config.yaml
n_layer: 14
d_model: 384
n_experts: 16
experts_per_token: 1
d_expert: 192
d_shared_expert: 384
activation: "swiglu"
moe_layers: [0, 1, 2, 3, 4, 5, 6, 7, 8, 9, 10, 11, 12, 13]
router_score: "softmax"
normalize_top_k: false
routed_scale: 1.0
balance_loss: 0.0114
balance_bias: false
init_std_router: 0.0389
lr_router: 0.000811
vocab_size: 33859
norm: "rmsnorm"
norm_eps: 1e-05
tie_embeddings: false
optimizer: "adamw"
lr: 0.00089
beta1: 0.95
beta2: 0.95
batch_tokens: 65536
seq_len: 1024
train_tokens: 389400000
steps: 5942
dataset: "wikipedia_en"
Below are experts of layer 3 (counted from 0) of a mixture-of-experts language model. Rows are named router (the router's row for the expert), gate (a neuron's input weights, with its number), up (a neuron's input weights, with its number) and show model dimensions 0-63. Each number is 128 + 32 x the weight over its row's rms, rounded and kept within 0 to 255.
After each expert's rows: a language model's description of what the expert responds to. This comes from a sample of Wikipedia text that the model never trained on.

# expert 10
router [101 172 138 175  89 149 119  57 143 121 148 176 152 140 180 179 178 110 156 120 178 146 158 108 116 185 182 158  81 125  78 144 142 207 106 139 144 109 114 124 132 129 170 179 134 175 167 148 145 101 100  95  65 133 124 135 125 154  99 141 138 137 161 135]
gate2 [170 133 113 100 141 112 112 107 118  77 145  98 120 119 105 182 163 145 159  95 110 117  72 107  90 108  97  87 142 126 138 128 115 157  61 112 123 133  99 109 114 126 120 140 141 142 136 147  70 148 101 182  96 153 129 146 153 125 108 105 174 166 144 135]
up2 [101 162 101 124 124 122  91 108 111 135 146 151 119 105 149 159 145 150 113  92 135  62 118 129 112 154 148 152 151 112 137  99  99 150 145 117 118 156 146 111 140 118 142 116 113 173  93 141 132 169 109 120 100 116 161 122 172 155  18 122 134 163 172  98]
Description: Line breaks, "(born", colons and semicolons in stub openings: headings, short descriptions, "also romanized as" notes, taxonomy lines.

# expert 1
router [163 139 124 127 141 127 179 137 102 119 132  89 154 155 176  92 106 144  96 197  59  77 164 130 170  80 104  85 160 112 127 159 146 127 127 170 153 109 116 122 161 120 133 112 141  85 116 131 141 133 146 104  90 199 130 119 134 176  96 140 185 102 149  74]
gate2 [146 130 132 117 101  98 149 127 120 149 154 183 129 127 133 178 133 153 151  65 143 145 124  83 110 174 122 116 121 130 176 101  81 122 154  96 150 130 172 150 121 165 100 175  90 154  84 186 141 112 143  84 103 115 133 146 138  93 125 167 131 101  66 192]
up2 [ 67 134 107 110 125  94 107 118 132 125 144 114 115 113 110 113 182 104 174  63 101 141  89 109  91 117 103  68 155 139 116 118 132 132 128 160  35  93 172 137 181 147 180 152 119  99 135  99  99 152 162 123 144 161 194 134  76 134 137 140 123  98 122 123]
Description: Nouns and adjectives right after "the", often before "of" or a verb, such as same, latter, largest, country, race.

# expert 9
router [149 166 105 101 154 166 115 160 120 145  94 132  99 141 147 203 163 148 104 125 132 158 147 108 125 173 141 126 151 138 145 103 141 150 115  82  87  87 125 177 209 134 110 117 122 117 108 113 110 107 154 101 125 125 141 124 118 155  71 145  94 174 109 127]
gate0 [190  76 163  94 103 102 119 124 193 168 114 128  93 151 167 110 151 104 134 142 160 162 140  98 194 180 173 154  82 102 165 158 105 152 159 133 152  78 216 123 167  92 185 118  94 164  72  85 120 187 143 103 177 192 133  84 138 124  97 137 166 182 122 139]
up0 [224  97 142 101 115  97 154 113 186 150 158  78 110 149 165  87 147 119 114 138 170 182 131  84 158 121 190 156  98 130 153 162 117 160 113 174 136  57 214 104 169 142 185 115  97 151  73 115 127 153  95 123 181 164  99  77 138 115  92 132 192 151  89 115]
Description: Everyday verbs and adverbs after "to" or "and", such as make, get, still, even, never; also mid-word pieces like sn-atch.

# expert 8
router [ 97 179 150 132 179 142 154 110 154 133 141 142  89 130 133 156 123 183 111 105 128  79 147 143 102 166 114 123  84 118 168 150 158 161 120 137  72 161 114 104  79 177  89 107 111 149 120 157 115  58 101 142  83 107 109 112  98  68 142 117  87 118  71  99]
gate0 [136  96  99 128 174 113 117 126 103 156  92 152 134 135  97 122 135 109 169 121 105 144  51 140 146 133  93 105  59 121 183  98  92  77 107 118 132 134  87 152 102  62 148  98 192  91 132 159  89 158  53 177 102 123  92 142 102 102 157 104  98 140 130 162]
up0 [160 116 194 109 167 146 140 175 171  96 141 154  72 103  32 174 162 101 111 130 138 117 126 150 121  25 159 124 106 102 148  76  98 102 102 101 130 121 114 131  99  94 124 140 149  91 157 169 119 146  72 148 120 100 101 170 105 113 122 159 161 127 163 160]
Description: Articles such as "the" and "a", table cell pipes and header words like "date", and "align" after LaTeX \begin{ in math.

# expert 12
router [ 99 194 107 190 142 149 147  82 150  80  96 120  92 104 168 203 152 183 126  82 185 100 141 148 159 153 122 112  60 169 157 163 123 130 123 134 117 123 105 131  99 151  93 131 117 123 101 138 129  73 108 175  76 135  78 142  94  75 144  90  95 113  56 124]
gate0 [ 96 155  74 107 136 146 119 149 162  61 129 174 118 137 101 140 191  92  87 137  92 210 136  77  85 143 120 169 119 120 136 122 138 117 173  78 104 142 136 155 201 104  87 142 128 155 136 153 141 115 176 184 105 126 138 131  80 138  92 170 113 113 132 127]
up0 [140 154  50  92 144 171 137  92 144  72 159 172 136 144 110 130 130 123  75 117  68 102  99  98  59  98 132 171 155 101 117 149 159 118 118  76  90 193 149 171 155 109  84 158  74 115 139 150  81  98 171 182 150  51 126 148 135  68 130  79 144 100 104 149]
Description: Final pieces of Latin species names and other words (annulicornis, annectens, dispensers), plus "and", "with", "to" in descriptions.

# expert 13
router [106 129 183 141 114 140 143 124 142  92 121 134 104 128 130 129 150 142 118 111 202 173 125 157 133  79 174 148  89 112 110 122 140 150 140  77 148 169 133 181 133 154 121 121 160  72 134 127 118 115 117 109 157  39 159 125 115  77 147 111 126 128 146 166]
gate0 [149  93 178 138  73  81 175  98  81 133  85 160 120 175 135  95 159 150 150  93 206 121 143 136 169 115 102  99 151 118  77 127 236  87 145 102 118 133 160 114 135 161 170 128 170 195  70 161  88 125 201 126 134 153 129 141 122 138 165 163 123 142 118 166]
up0 [139  87 174 141 161 172 108 144  98 155 148 169 112 150  71 141 181 122  76 136 119 131  95 103  86 127 171 117 158 186 166 145 164 126 122 149 124 113 165 115  81 169 116 158 101 134 131 116 146 159  93 109 130 114 161 165 154  59 122 130 144 131 145 167]
Description: Suffix pieces and verbs in film, music and TV articles, such as des-erv-ed, Com-ed-ic, "sold", "appeared"; also the pronoun "them".

# expert 7
router [ 85 197 136 134 165 154 166 111 154 137  96 182  97 113 146 160 127 182 106  84 157  99 153 187  88 180 124 152 112 136 122 144 116 157 114 145 122 132 127 104  94 153  86 131 104 167 158 161 123 101  91 150 125 131  98 126 102  85 118  77 112  94  82 100]
gate0 [150 117 126 142  89 102  70 174 131 125 139 102 125 158  66 140 121 127 194 147 151 120  96  72 170 127 105 108 125  95 127 118  86 125 121 126 146 127 175 178 145  90 115 160 165 103 114  98 165  96 156  74  72 171 141 111 175 153 130 146 115 164 166 110]
up0 [ 88 125 156 142  96 123 117 150  91 151 117 204 185 136 162 152 113 180  69 146  98  40 151  88 173 151  96 144 184  81 105 121 121 154 150 104 106 143 134  93 128 163 176 161 140 143  97 115 144 110  74  72 161 164 122 161 147 130  91 108  94 120 136 111]
Description: Items in semicolon- or pipe-separated lists and tables, such as round codes 1R; and A;, score ranges like –14, and "the".